{
  "moe_layers": [0, 1, 2, 3, 4, 5, 6, 7, 8, 9, 10, 11, 12, 13],
  "routed_scale": 1.0,
  "lr_router": 0.000798,
  "vocab_size": 32768,
  "optimizer": "muon_variant",
  "batch_tokens": 32768,
  "dataset": "wikipedia_en"
}
Below are experts of layer 10 (counted from 0) of a mixture-of-experts language model. Rows are named router (the router's row for the expert), gate (a neuron's input weights, with its number), up (a neuron's input weights, with its number) and show model dimensions 192-287. Each number is 200 + 40 x the weight over its row's rms, rounded and kept within 0 to 999.
After each expert's rows: a language model's description of what the expert responds to. This comes from a sample of Wikipedia text that the model never trained on.

# expert 1
router,151,172,196,207,153,136,193,143,211,184,210,224,183,190,202,132,194,209,167,218,221,200,216,243,166,187,226,211,244,167,212,209,145,167,149,147,222,244,168,177,220,199,192,198,235,154,199,188,172,242,214,261,190,210,250,271,175,176,139,150,164,205,212,227,241,172,234,222,122,211,270,243,188,224,175,107,260,193,179,186,163,164,206,232,235,197,201,209,191,195,212,191,175,201,233,142
gate0,225,156,173,194,207,236,116,213,172,235,188,274,223,237,153,187,240,162,180,275,224,201,185,225,263,198,206,218,186,261,264,197,222,181,219,160,154,194,177,220,234,210,149,179,167,256,210,194,261,270,182,237,250,174,173,223,305,260,137,192,178,158,295,153,124,207,170,201,212,264,190,192,202,196,134,247,146,205,269,171,202,240,236,274,188,200,199,211,147,193,294,180,193,219,184,200
up0,201,199,204,193,227,177,200,190,88,171,192,235,188,270,215,210,227,173,179,264,225,191,133,182,219,177,216,281,219,222,207,197,206,161,227,222,192,231,225,244,215,270,197,195,177,204,167,207,174,209,116,195,233,190,191,243,261,184,102,112,248,227,265,175,74,328,205,152,194,237,242,176,204,224,136,218,145,184,186,194,232,173,124,261,222,204,257,210,160,159,215,163,187,237,248,132
gate1,206,229,263,241,103,187,177,185,85,135,197,185,211,274,192,191,191,167,226,128,220,147,131,243,270,253,173,244,159,176,266,151,124,167,174,211,135,218,214,166,244,191,254,234,236,199,197,120,189,203,178,184,233,135,224,207,207,228,184,216,243,221,139,206,229,320,183,137,182,192,208,161,181,236,225,167,172,217,213,269,264,282,227,190,159,255,192,258,125,243,282,220,203,192,249,271
up1,175,178,211,207,167,195,195,192,146,221,235,224,231,202,184,224,147,216,124,207,247,283,138,219,153,264,195,250,206,192,244,215,152,193,185,226,118,243,194,190,225,259,261,207,251,258,223,175,164,192,224,204,208,152,227,224,209,325,184,274,135,212,142,183,235,265,149,172,218,183,222,210,191,194,200,147,107,218,321,229,206,223,163,243,118,255,202,234,111,200,208,182,175,207,197,237
gate2,175,179,225,253,218,168,245,225,151,118,251,194,194,265,229,265,180,149,221,263,229,214,203,147,138,138,169,131,190,202,185,160,195,241,252,210,209,209,262,161,195,195,255,187,211,161,148,184,218,90,222,187,149,183,215,168,226,186,211,190,177,144,252,162,169,226,124,153,139,145,231,179,160,214,217,265,218,290,198,225,140,200,195,229,169,199,146,185,240,157,241,163,182,200,169,131
up2,198,159,253,307,154,191,253,208,175,154,191,295,47,178,221,277,140,171,293,235,225,204,206,177,137,167,205,174,180,240,262,158,241,234,274,174,150,263,229,183,183,214,238,170,218,177,221,219,244,185,213,205,128,157,227,217,185,183,175,231,159,165,210,205,209,248,206,143,129,129,261,174,168,278,191,212,185,177,223,273,154,198,193,250,143,231,163,216,243,223,259,143,202,70,135,157
gate3,149,174,179,239,208,167,158,223,170,132,251,202,242,201,192,273,214,162,168,193,259,171,223,202,197,156,204,228,142,208,213,204,193,205,172,269,214,220,247,139,202,248,214,224,257,214,103,127,162,226,153,228,229,204,208,198,216,229,196,152,157,178,180,180,92,255,183,259,154,297,216,178,248,135,197,266,171,156,143,143,163,229,122,275,212,204,167,210,178,252,216,173,237,178,123,180
up3,224,202,245,155,211,162,189,190,216,171,202,244,199,135,217,246,154,197,181,236,231,256,179,142,181,196,217,185,194,219,213,151,183,198,229,240,192,198,196,163,241,265,158,253,206,214,103,100,231,235,140,208,205,192,146,115,183,231,196,158,161,202,184,186,105,198,172,219,175,264,203,202,153,133,177,267,176,164,143,210,208,247,232,211,211,249,191,257,195,228,171,232,236,208,193,200
gate4,171,223,174,197,243,230,252,180,189,136,223,237,195,156,164,196,138,127,192,192,191,170,228,157,177,166,265,198,105,174,171,137,153,202,169,206,180,127,184,146,176,181,169,217,261,167,234,256,265,121,162,226,151,211,199,168,150,201,172,244,223,205,214,177,165,180,167,181,244,158,177,279,225,193,242,227,224,199,238,143,228,138,229,211,258,131,220,160,119,231,214,232,246,206,194,229
up4,195,230,176,171,225,165,237,204,244,179,205,239,148,174,180,195,196,120,203,178,190,201,264,177,192,215,253,234,129,144,182,108,169,199,207,245,127,156,157,135,179,177,194,207,214,191,242,210,194,166,184,257,151,220,207,210,115,211,186,231,176,215,204,174,179,177,216,237,214,132,210,263,247,178,181,153,199,199,238,177,254,139,185,183,244,219,197,168,161,252,228,267,242,212,181,208
Final pieces of taxonomic and foreign names (pseudoconf-usa, madr-uno, Uch-ida), plus single digits in match scores and date ranges.

# expert 4
router,185,148,130,171,191,223,151,254,231,148,234,207,191,291,156,222,256,178,218,200,167,200,209,185,197,177,214,231,165,258,106,156,226,235,239,211,220,239,167,215,280,178,139,191,202,163,166,279,169,214,112,253,267,234,220,231,194,264,252,212,198,206,222,249,198,192,172,179,160,245,204,201,131,240,274,216,240,225,214,218,208,227,162,197,174,235,192,241,257,162,236,192,176,222,237,190
gate0,131,162,152,256,224,255,227,176,246,221,172,142,271,215,121,184,256,130,243,203,196,115,188,157,237,169,167,232,162,174,224,214,182,196,237,159,214,273,266,226,229,187,171,242,255,153,214,212,185,278,212,210,233,143,201,122,178,271,253,247,179,240,188,242,165,264,168,208,220,176,193,126,192,182,169,202,238,181,232,142,211,268,238,163,149,180,244,223,217,125,249,299,248,184,209,191
up0,169,167,187,220,277,306,220,210,215,224,208,162,242,231,141,181,247,161,217,183,205,141,217,230,236,153,102,219,180,176,213,191,240,167,255,129,202,303,159,239,202,250,201,208,227,141,164,210,192,302,215,185,229,146,221,82,213,201,247,208,153,181,206,241,211,191,189,118,208,189,232,146,193,171,192,195,216,156,166,161,243,223,225,169,126,165,260,207,238,170,208,249,179,163,181,126
gate1,178,164,225,257,208,237,202,235,231,126,120,205,169,170,140,199,217,192,275,246,139,197,151,143,237,139,186,214,234,194,288,212,198,195,174,228,243,215,270,302,180,160,88,155,172,234,208,218,199,277,255,198,168,201,193,224,280,179,194,166,179,250,191,203,193,106,165,249,160,186,199,148,117,153,136,208,133,211,210,191,179,190,219,122,218,225,210,251,214,208,126,232,177,198,232,199
up1,273,166,260,274,218,236,205,233,252,189,82,170,171,179,209,185,230,166,236,272,112,150,103,106,226,149,197,208,220,228,262,221,250,217,250,220,208,208,211,274,159,152,53,150,192,202,190,231,239,201,231,229,171,263,205,210,210,237,146,234,215,272,218,250,179,106,144,153,190,169,200,205,141,214,202,177,175,235,179,140,209,164,197,171,230,167,230,196,226,229,114,230,95,240,215,170
gate2,113,203,250,176,231,271,230,208,149,145,174,202,144,157,184,105,200,145,164,200,232,203,215,231,168,235,230,204,216,213,181,150,219,205,133,67,212,247,154,217,267,178,183,115,121,201,200,307,207,228,232,198,205,217,180,142,119,177,199,145,202,211,228,178,234,212,122,226,235,277,186,224,251,260,204,141,95,189,267,236,155,235,170,178,155,179,247,182,239,241,265,212,230,236,203,168
up2,165,227,218,176,267,207,208,139,101,170,189,194,200,155,207,139,189,119,161,195,147,222,169,220,165,281,215,95,263,221,248,124,195,207,257,140,146,243,130,162,244,210,228,138,159,231,183,249,188,159,222,214,202,261,141,131,149,205,203,177,215,239,257,184,210,249,172,203,215,298,218,159,193,217,187,198,90,148,261,207,155,235,183,189,208,189,274,152,208,288,215,176,198,227,148,133
gate3,163,218,216,198,279,206,173,177,225,207,232,199,171,191,284,149,252,168,219,208,224,236,119,175,185,235,244,160,309,194,160,179,201,142,283,158,217,168,297,255,228,254,229,193,168,184,205,240,259,185,252,283,208,154,207,149,152,138,208,214,124,221,166,220,160,209,162,130,233,199,186,247,251,163,173,213,118,188,282,294,137,143,194,197,186,197,230,154,245,137,189,226,221,252,193,187
up3,229,226,259,197,202,262,267,211,241,161,230,194,198,151,305,114,204,147,204,153,225,194,203,217,230,231,186,229,240,200,222,132,191,289,249,158,180,227,217,240,249,225,147,165,164,222,155,185,271,263,242,224,177,200,155,169,214,254,203,198,199,195,145,189,174,173,252,177,187,195,114,199,271,196,115,183,145,195,196,231,145,155,180,168,248,203,154,143,194,246,190,234,194,191,212,217
gate4,247,126,213,277,202,181,214,213,268,212,188,278,178,169,204,212,234,156,179,213,171,120,248,241,116,196,142,160,164,194,170,202,177,175,99,131,199,167,151,205,174,159,224,263,256,273,194,275,165,161,126,194,218,91,210,139,203,210,221,195,155,115,168,189,203,201,162,177,181,276,175,229,191,236,242,148,122,168,156,225,160,208,222,172,166,189,157,207,183,165,155,202,276,181,284,224
up4,260,86,180,251,267,191,173,248,249,238,190,258,207,195,273,179,209,165,181,190,195,123,239,232,129,206,140,211,129,245,193,164,217,242,142,179,171,193,104,232,217,160,204,238,235,214,186,290,222,218,133,249,195,107,163,147,204,195,234,215,165,168,132,233,165,216,204,152,217,264,195,175,236,213,219,203,171,197,199,152,211,206,234,202,169,172,171,270,197,115,212,189,317,208,261,207
Numerals such as days, years' final digits, population figures and times, often after a space, $ or (, like 2,447 or October 10.

# expert 29
router,245,190,172,172,224,164,208,124,247,164,293,204,150,201,225,176,238,261,171,216,138,253,193,162,189,163,140,238,233,273,235,231,181,203,202,168,185,255,155,218,196,194,181,230,149,175,143,222,184,203,262,271,205,234,247,172,189,239,205,200,172,189,238,158,232,167,134,127,136,186,240,178,292,223,175,161,205,209,127,211,217,190,254,176,192,207,177,137,188,132,224,179,149,164,243,129
gate0,222,202,219,113,212,235,205,179,239,230,153,242,149,261,159,191,184,222,223,210,257,130,247,233,181,157,225,146,130,256,193,203,128,276,165,294,257,223,194,167,173,279,208,235,234,198,166,170,219,200,203,228,154,219,206,131,173,191,236,144,198,261,203,211,210,247,198,218,160,169,182,240,193,154,228,174,219,224,246,182,255,226,172,146,264,194,244,146,257,252,169,185,239,219,208,146
up0,164,173,156,121,234,210,226,218,220,230,166,230,178,216,184,173,178,205,229,207,255,75,220,201,174,174,224,126,104,219,160,261,146,215,178,233,262,233,212,155,179,308,234,196,225,199,156,206,281,215,192,217,124,218,181,124,233,191,224,194,190,260,283,156,221,190,231,208,192,184,175,180,198,189,193,163,192,256,203,190,218,246,133,143,238,188,244,189,238,250,217,228,265,197,140,124
gate1,139,181,218,134,210,183,197,248,154,122,215,147,209,181,250,159,211,230,204,180,202,191,154,267,189,140,222,260,217,189,226,187,163,223,208,195,184,197,235,149,209,243,215,224,220,255,223,146,207,266,135,237,239,161,249,171,144,155,202,188,191,149,215,160,236,238,183,221,209,200,149,201,280,244,212,173,226,183,204,199,251,213,213,165,234,184,216,207,293,195,218,213,248,113,182,160
up1,164,210,215,126,226,190,132,259,199,87,224,121,191,182,257,208,220,222,145,210,268,166,167,223,190,134,147,254,222,207,255,184,105,208,193,229,191,191,236,206,218,247,130,231,214,259,163,174,215,273,121,230,243,132,175,133,178,192,261,191,133,143,186,159,265,258,154,195,199,203,136,198,240,223,185,240,238,187,150,202,248,186,229,216,289,171,245,258,216,183,227,241,184,148,182,189
gate2,214,238,151,212,258,174,229,150,196,174,231,214,103,321,211,177,249,145,223,260,191,279,156,145,252,236,112,223,185,239,123,233,246,168,231,189,209,131,220,186,229,220,212,150,247,187,218,133,212,275,155,206,132,269,222,193,191,195,218,163,173,179,182,250,184,185,203,159,173,199,200,194,183,234,138,204,192,252,232,266,188,175,201,259,223,174,209,247,211,194,80,138,182,212,168,149
up2,207,238,151,207,257,166,201,197,220,198,215,110,186,348,236,226,229,209,175,214,225,195,127,173,163,236,155,219,210,225,150,286,170,173,245,248,158,132,217,236,219,142,224,171,204,200,205,64,248,255,176,139,120,259,246,200,169,213,293,214,232,186,156,242,166,181,175,130,186,172,190,111,195,212,190,173,191,306,216,199,176,165,186,175,261,164,204,253,189,173,112,184,193,253,214,163
gate3,215,182,195,228,244,149,242,277,192,164,244,243,180,179,142,266,192,168,259,273,290,245,272,145,191,202,217,115,236,191,229,226,204,194,239,111,235,129,270,240,172,169,142,191,158,161,179,279,192,217,258,170,240,227,228,186,209,250,233,220,192,259,158,191,165,222,174,219,231,187,181,176,166,191,225,181,194,231,209,216,222,157,129,247,283,226,198,241,218,228,133,194,226,128,108,186
up3,158,212,190,221,282,239,155,261,216,144,293,232,87,273,182,227,228,180,231,304,255,191,256,172,150,184,256,126,226,211,196,273,208,170,215,171,269,149,288,204,193,190,184,234,177,178,266,221,233,213,194,218,221,173,195,184,164,263,222,233,238,249,213,214,191,244,200,190,200,155,206,224,176,226,262,159,120,228,186,150,225,196,162,192,168,188,192,209,217,183,190,211,195,197,100,191
gate4,234,188,119,173,128,160,216,290,213,129,279,318,185,145,193,248,177,240,190,162,109,166,189,156,197,206,218,227,210,199,178,168,219,260,184,143,261,159,228,207,193,198,159,174,137,202,215,192,235,150,192,179,186,191,150,238,175,181,202,263,206,253,274,173,211,320,139,210,218,121,242,189,281,191,200,186,154,208,231,193,207,283,135,218,154,229,194,225,165,205,207,181,163,158,182,202
up4,205,226,114,116,179,141,238,293,220,119,237,249,134,174,142,261,186,238,198,231,125,167,276,130,153,228,220,207,214,183,158,163,186,287,207,223,229,162,217,268,151,232,179,142,126,206,236,202,264,177,174,202,178,198,128,194,182,183,236,209,224,281,235,156,191,286,173,150,224,123,246,175,224,161,142,190,136,161,272,194,248,253,201,163,173,197,196,202,141,213,196,175,140,167,201,245
Final digits of years and numbers in dates, tables and percentages, such as 195|2, 148|0, 7.|96, plus word pieces co, re.

# expert 11
router,229,256,191,165,239,164,186,200,250,160,251,197,170,229,201,152,127,188,174,186,205,217,173,264,215,266,204,185,261,212,185,159,216,183,202,242,148,220,292,208,228,190,159,224,175,197,214,199,200,146,196,232,174,137,243,212,148,175,198,195,200,233,195,140,156,167,203,174,156,224,201,236,286,177,172,206,157,204,246,198,195,230,158,207,209,318,210,227,184,128,229,166,261,141,164,200
gate0,221,242,167,198,223,226,273,130,250,239,212,185,196,174,214,262,184,176,199,200,216,215,185,195,200,198,155,230,214,196,240,203,205,184,206,207,223,230,298,184,105,202,161,193,240,183,237,260,211,188,192,266,351,244,206,171,237,199,188,191,184,236,196,232,139,179,203,140,180,249,192,217,152,258,255,182,259,221,248,199,136,252,164,135,201,238,214,203,185,249,175,196,223,194,221,224
up0,191,237,240,154,264,221,222,130,271,186,211,160,242,175,185,207,198,184,186,185,195,217,227,165,217,165,145,213,297,235,236,294,195,207,222,202,233,250,204,137,144,263,147,138,244,200,179,194,211,234,254,194,329,212,175,149,155,196,159,229,160,235,189,235,211,153,201,101,198,231,289,244,193,286,173,184,260,254,196,233,146,207,210,176,219,158,236,224,210,220,172,149,170,215,243,211
gate1,159,161,230,264,271,267,224,225,300,178,181,160,189,199,140,234,261,249,259,131,205,216,197,228,206,266,244,212,173,172,184,102,216,199,210,272,188,175,189,236,150,203,169,160,197,186,210,201,185,221,165,160,185,212,260,178,165,227,223,217,217,198,218,196,153,150,140,169,237,228,221,127,189,232,178,158,192,140,168,160,243,174,219,195,189,198,199,239,221,251,273,185,208,188,235,188
up1,167,191,234,213,259,214,161,226,227,213,204,173,165,148,152,218,274,191,226,169,168,242,190,244,258,246,197,223,198,178,176,154,175,195,187,238,228,205,165,212,195,212,183,248,140,220,174,238,193,151,162,174,198,236,221,184,180,175,250,163,214,134,164,179,243,156,176,217,218,202,243,186,161,231,167,132,167,130,202,204,242,106,215,224,200,205,230,252,203,224,262,189,164,197,136,177
gate2,279,163,161,216,139,205,161,201,135,203,209,268,177,209,178,212,179,183,250,117,196,190,110,244,221,174,267,292,142,155,114,177,185,263,160,248,158,197,210,245,166,176,140,248,120,145,151,245,251,221,208,166,208,230,224,151,180,203,165,228,199,233,211,231,210,195,305,154,258,239,218,191,182,187,198,143,229,238,206,222,238,167,205,184,227,134,230,172,181,164,225,172,232,167,248,195
up2,205,234,138,183,150,176,160,212,167,182,198,283,164,198,169,219,167,179,268,112,251,192,162,215,208,172,228,262,222,232,124,175,244,248,113,244,178,245,126,204,205,203,128,191,149,188,181,242,273,197,188,179,219,121,207,158,208,205,177,169,255,267,259,141,249,179,228,243,245,219,199,174,200,245,151,165,232,253,172,244,206,202,187,154,229,121,159,189,200,163,278,115,248,148,233,179
gate3,206,151,170,297,235,220,158,215,264,226,181,223,188,169,233,217,145,172,179,194,276,217,165,211,246,219,262,153,202,300,150,207,188,209,232,294,124,185,205,206,202,186,222,156,112,279,161,258,281,257,220,173,253,231,203,226,237,169,188,183,216,269,228,164,188,196,188,193,129,200,173,151,216,223,198,196,179,237,221,238,269,292,201,144,190,214,198,161,170,248,235,226,233,166,158,125
up3,196,99,176,240,215,218,181,194,254,203,204,185,175,234,272,240,142,149,175,153,277,218,154,258,203,244,238,196,229,267,95,216,168,203,209,257,84,174,205,227,174,287,259,166,194,224,189,331,248,210,196,217,246,210,222,173,181,119,192,169,266,208,219,148,202,169,218,242,152,174,84,246,183,247,189,206,205,264,182,284,200,194,200,151,133,148,187,215,126,266,206,182,234,234,213,191
gate4,206,211,146,198,201,166,230,236,248,293,189,253,224,211,208,258,284,200,161,182,178,259,196,230,225,191,198,230,172,204,211,194,194,192,138,153,162,152,181,256,144,128,231,233,154,244,173,176,178,190,156,182,230,200,187,211,249,264,263,248,215,186,104,238,200,238,181,175,202,173,225,182,183,164,239,227,257,194,249,196,162,214,322,176,277,156,217,235,209,229,287,267,170,242,253,183
up4,266,223,195,207,212,183,173,234,186,325,184,202,235,215,169,254,242,142,218,185,218,247,179,305,180,217,215,168,214,269,277,258,173,168,141,178,197,190,284,191,159,178,246,223,199,185,179,205,216,205,207,226,187,157,205,125,187,284,263,234,135,212,193,223,217,227,141,139,211,221,191,219,207,161,148,151,228,201,186,178,219,180,249,210,264,198,245,224,153,208,196,263,189,184,287,140
Single first letters or pieces of a word split off at its start, often after an opening bracket or quote, such as J, P, k, T.

# expert 25
router,208,162,236,229,148,256,200,200,210,228,141,302,143,169,241,188,190,195,198,233,223,182,233,155,230,147,180,246,206,136,148,221,203,178,200,189,172,116,212,127,219,211,185,184,262,239,282,250,241,169,242,283,294,171,181,225,191,168,167,282,172,218,93,121,197,287,204,192,215,175,206,241,247,223,202,240,160,153,215,152,152,151,240,171,250,152,194,189,208,165,261,136,240,215,179,270
gate0,110,249,229,174,198,222,231,187,260,216,139,237,198,264,257,184,204,299,180,235,209,197,174,203,198,148,219,236,76,232,180,221,245,211,197,198,257,147,229,142,131,172,241,227,139,144,196,148,175,169,107,153,203,253,234,211,194,132,239,239,216,212,218,188,228,135,205,225,209,155,169,225,220,185,132,216,278,228,308,213,271,243,232,211,209,193,248,223,115,163,148,170,203,187,183,176
up0,169,196,218,217,159,218,248,193,229,197,159,207,233,254,219,182,244,270,191,232,183,213,191,164,184,194,225,206,95,181,216,225,218,220,252,177,176,177,190,142,176,176,222,215,114,186,180,212,176,157,109,102,219,282,257,144,198,170,230,177,222,205,239,197,206,114,220,221,220,201,217,234,187,156,181,207,203,180,289,282,259,190,200,206,224,195,242,270,166,221,153,130,180,200,171,203
gate1,256,186,181,225,212,198,201,161,234,197,219,199,236,270,192,178,151,192,234,187,224,206,228,197,229,171,232,206,179,216,190,251,175,243,254,184,232,184,294,252,258,236,186,177,258,168,164,204,143,229,208,109,165,180,244,141,207,113,174,244,209,222,241,197,240,167,257,197,231,200,228,216,190,203,226,198,155,281,144,339,198,212,232,139,265,222,244,288,200,216,224,147,194,188,86,216
up1,267,208,211,181,175,167,242,186,277,199,208,306,183,231,208,182,199,191,230,149,201,231,234,202,204,237,186,272,171,170,106,209,206,207,215,215,182,174,297,287,170,204,191,174,286,187,141,193,155,190,190,149,205,173,223,168,253,92,187,183,228,222,230,163,174,255,223,173,217,170,191,296,130,248,200,207,121,260,143,276,241,192,202,167,276,165,192,271,192,199,206,144,208,258,110,208
gate2,176,180,136,222,158,256,229,150,166,179,226,217,177,158,191,178,223,272,149,190,251,208,214,164,197,253,221,235,229,239,191,212,197,105,208,108,181,261,165,217,188,191,224,241,204,302,163,232,256,140,138,159,290,171,178,206,145,183,207,157,143,210,154,132,207,228,169,214,210,101,179,188,232,190,168,153,218,233,201,144,243,202,145,208,180,176,176,220,208,241,290,164,216,186,218,294
up2,141,208,171,211,192,231,179,172,153,208,219,204,185,174,148,128,207,309,125,185,232,162,245,195,207,305,181,206,265,244,224,192,193,147,177,112,198,258,119,172,192,261,208,259,178,299,154,251,231,127,186,146,264,173,252,172,145,183,221,152,145,147,160,196,199,263,202,190,215,137,184,207,214,220,198,191,181,253,214,141,210,162,144,220,182,221,198,222,266,259,329,160,241,142,213,261
gate3,155,188,109,184,218,185,170,153,194,209,205,245,221,253,221,201,220,233,125,125,248,184,120,200,247,122,217,235,194,206,105,245,161,186,206,251,200,280,154,191,156,220,237,231,212,265,224,170,260,249,225,206,258,194,173,210,136,145,184,267,197,140,162,221,204,202,213,235,240,170,298,177,257,177,223,207,238,206,242,191,192,226,177,136,235,158,274,248,190,194,255,179,193,208,274,224
up3,161,231,117,208,187,189,176,180,200,163,197,294,243,221,200,238,203,239,156,156,182,102,187,249,268,184,201,248,221,222,150,162,217,247,263,228,218,191,180,181,192,195,272,214,205,269,241,269,267,265,197,162,277,172,173,217,185,182,252,221,220,204,204,202,237,205,205,207,198,145,259,176,215,206,195,199,268,213,215,182,218,222,177,179,186,186,211,224,211,153,252,201,158,202,230,250
gate4,179,141,147,298,138,179,161,223,195,226,277,195,190,278,193,160,229,152,221,150,202,171,220,211,189,144,232,201,196,269,148,186,192,251,185,244,222,208,253,233,236,218,179,205,156,203,189,244,201,220,142,180,193,229,152,196,169,134,157,196,179,211,220,201,149,266,186,215,186,205,211,217,194,158,219,203,197,261,205,224,155,207,123,201,141,142,207,307,118,199,193,172,147,180,153,221
up4,197,127,170,286,142,212,165,206,182,235,253,219,143,247,159,182,230,166,223,170,181,184,205,231,196,238,194,163,219,196,136,177,164,183,193,241,188,165,248,220,246,211,177,247,168,183,153,218,248,207,178,165,230,228,175,176,152,185,116,157,149,260,214,181,177,241,216,217,192,231,180,198,200,197,187,219,167,255,207,231,199,175,156,252,166,138,225,286,101,166,144,141,112,212,136,295
Pipe separators between table cells in results or election tables, plus commas, colons and semicolons splitting list items or places.

# expert 6
router,219,188,168,214,212,121,265,239,261,224,204,165,87,187,206,194,203,151,217,203,173,247,126,206,136,190,192,164,127,203,253,159,186,127,225,223,226,188,212,174,240,178,218,237,225,154,213,215,152,163,250,162,101,168,166,146,184,138,237,167,190,202,289,205,246,201,172,116,264,177,219,265,218,298,184,237,192,248,172,144,129,155,224,227,260,200,147,154,193,274,261,237,142,191,176,180
gate0,271,185,175,210,199,216,266,182,222,165,250,208,150,230,181,208,208,272,283,195,224,176,293,198,230,201,246,147,169,163,173,239,184,227,160,213,264,190,210,203,194,221,251,225,153,195,256,166,215,266,211,136,202,208,204,217,191,224,168,206,235,176,256,197,162,198,138,287,187,238,216,215,259,210,196,189,181,123,234,213,192,115,199,195,168,168,189,241,230,230,148,212,199,180,207,260
up0,227,106,214,195,242,203,253,216,233,182,224,204,161,218,226,168,183,256,259,218,214,198,261,169,163,190,247,112,182,222,162,237,229,191,155,232,214,211,186,270,192,193,251,235,180,229,237,174,194,241,200,145,169,238,147,228,204,232,184,195,268,164,215,133,148,191,175,263,177,216,202,208,248,177,167,230,180,185,178,158,214,183,186,175,187,171,188,254,152,226,137,172,221,215,168,238
gate1,82,193,188,195,226,228,259,249,163,232,139,182,144,175,207,161,168,97,166,266,184,139,229,203,156,197,224,256,261,222,178,140,265,133,188,219,212,103,196,144,166,203,171,211,171,261,204,249,161,199,232,211,159,181,223,156,169,194,273,212,238,195,285,166,171,140,196,228,235,213,153,159,168,227,183,261,241,186,226,153,189,307,183,181,243,135,167,147,202,278,217,162,256,195,191,183
up1,124,226,228,187,193,207,171,275,179,211,175,285,145,195,163,223,203,159,205,205,201,246,240,184,153,249,213,258,188,234,195,161,195,140,194,290,176,181,265,188,172,164,196,217,189,263,211,252,88,215,188,209,164,187,251,282,202,208,201,232,151,151,175,171,201,123,249,250,164,224,176,128,91,185,176,186,256,191,207,151,163,260,226,211,124,217,191,219,187,173,156,220,291,185,261,198
gate2,269,179,194,212,235,261,222,177,226,195,214,210,219,212,215,159,197,168,219,114,207,291,154,224,255,154,221,229,247,133,203,240,179,177,203,207,209,278,250,161,155,169,202,240,210,189,184,204,212,251,186,203,160,183,149,209,170,216,181,194,324,197,166,220,219,166,178,213,232,242,181,189,183,284,201,230,163,94,192,216,230,280,168,213,210,240,244,144,243,271,248,208,248,188,190,241
up2,228,122,149,221,198,245,223,197,227,122,286,228,221,239,164,149,232,116,159,131,262,258,172,233,280,207,198,164,227,179,202,284,173,189,171,183,182,217,275,182,157,225,230,207,254,174,256,147,242,211,208,200,184,165,171,211,206,182,148,171,255,225,169,175,240,147,193,196,218,202,179,271,216,269,174,270,256,129,201,208,253,267,99,189,181,188,195,157,166,231,239,246,234,207,228,197
gate3,227,175,210,236,260,171,179,169,221,226,167,170,213,185,201,151,163,166,163,159,215,137,189,220,199,195,158,239,268,111,257,207,143,239,264,189,149,154,233,185,200,236,178,195,219,208,148,219,131,230,211,221,254,168,165,249,212,178,190,231,186,257,252,211,203,208,214,186,174,157,208,231,214,174,203,144,220,200,298,202,222,191,198,199,139,163,180,267,198,211,189,142,236,237,197,195
up3,212,176,240,201,224,157,164,173,215,213,233,236,178,201,207,214,203,144,192,231,183,104,190,192,212,196,150,249,188,146,230,145,170,222,226,288,221,143,208,168,180,253,138,188,262,203,261,178,90,209,210,198,169,205,224,242,210,209,270,214,204,246,284,161,217,228,232,191,146,184,267,192,194,185,171,138,302,118,305,225,189,159,225,223,142,168,178,240,267,260,193,206,246,242,212,251
gate4,208,239,196,204,191,274,170,227,225,207,152,223,224,253,260,225,209,268,198,168,148,174,201,176,232,101,94,212,281,219,156,254,133,228,262,188,287,208,204,238,255,210,183,235,124,142,197,291,133,299,185,139,214,183,160,181,114,200,153,187,209,210,173,149,248,235,172,183,261,181,177,242,152,225,174,167,228,161,220,185,232,180,220,149,153,163,124,226,193,263,274,254,237,216,172,202
up4,220,235,169,186,178,253,162,240,199,194,180,185,232,250,288,268,216,252,153,210,161,123,175,162,199,139,94,160,255,233,223,224,129,230,268,181,306,249,172,234,240,206,245,197,168,138,192,278,144,265,184,138,176,220,185,204,114,181,186,148,219,228,181,179,263,213,166,186,233,237,207,275,176,225,170,194,227,159,235,239,213,222,168,159,189,171,186,189,237,301,223,234,249,225,162,217
The first three digits of four-digit years, such as 201, 199, 194, often after a space, parenthesis or dash in date ranges.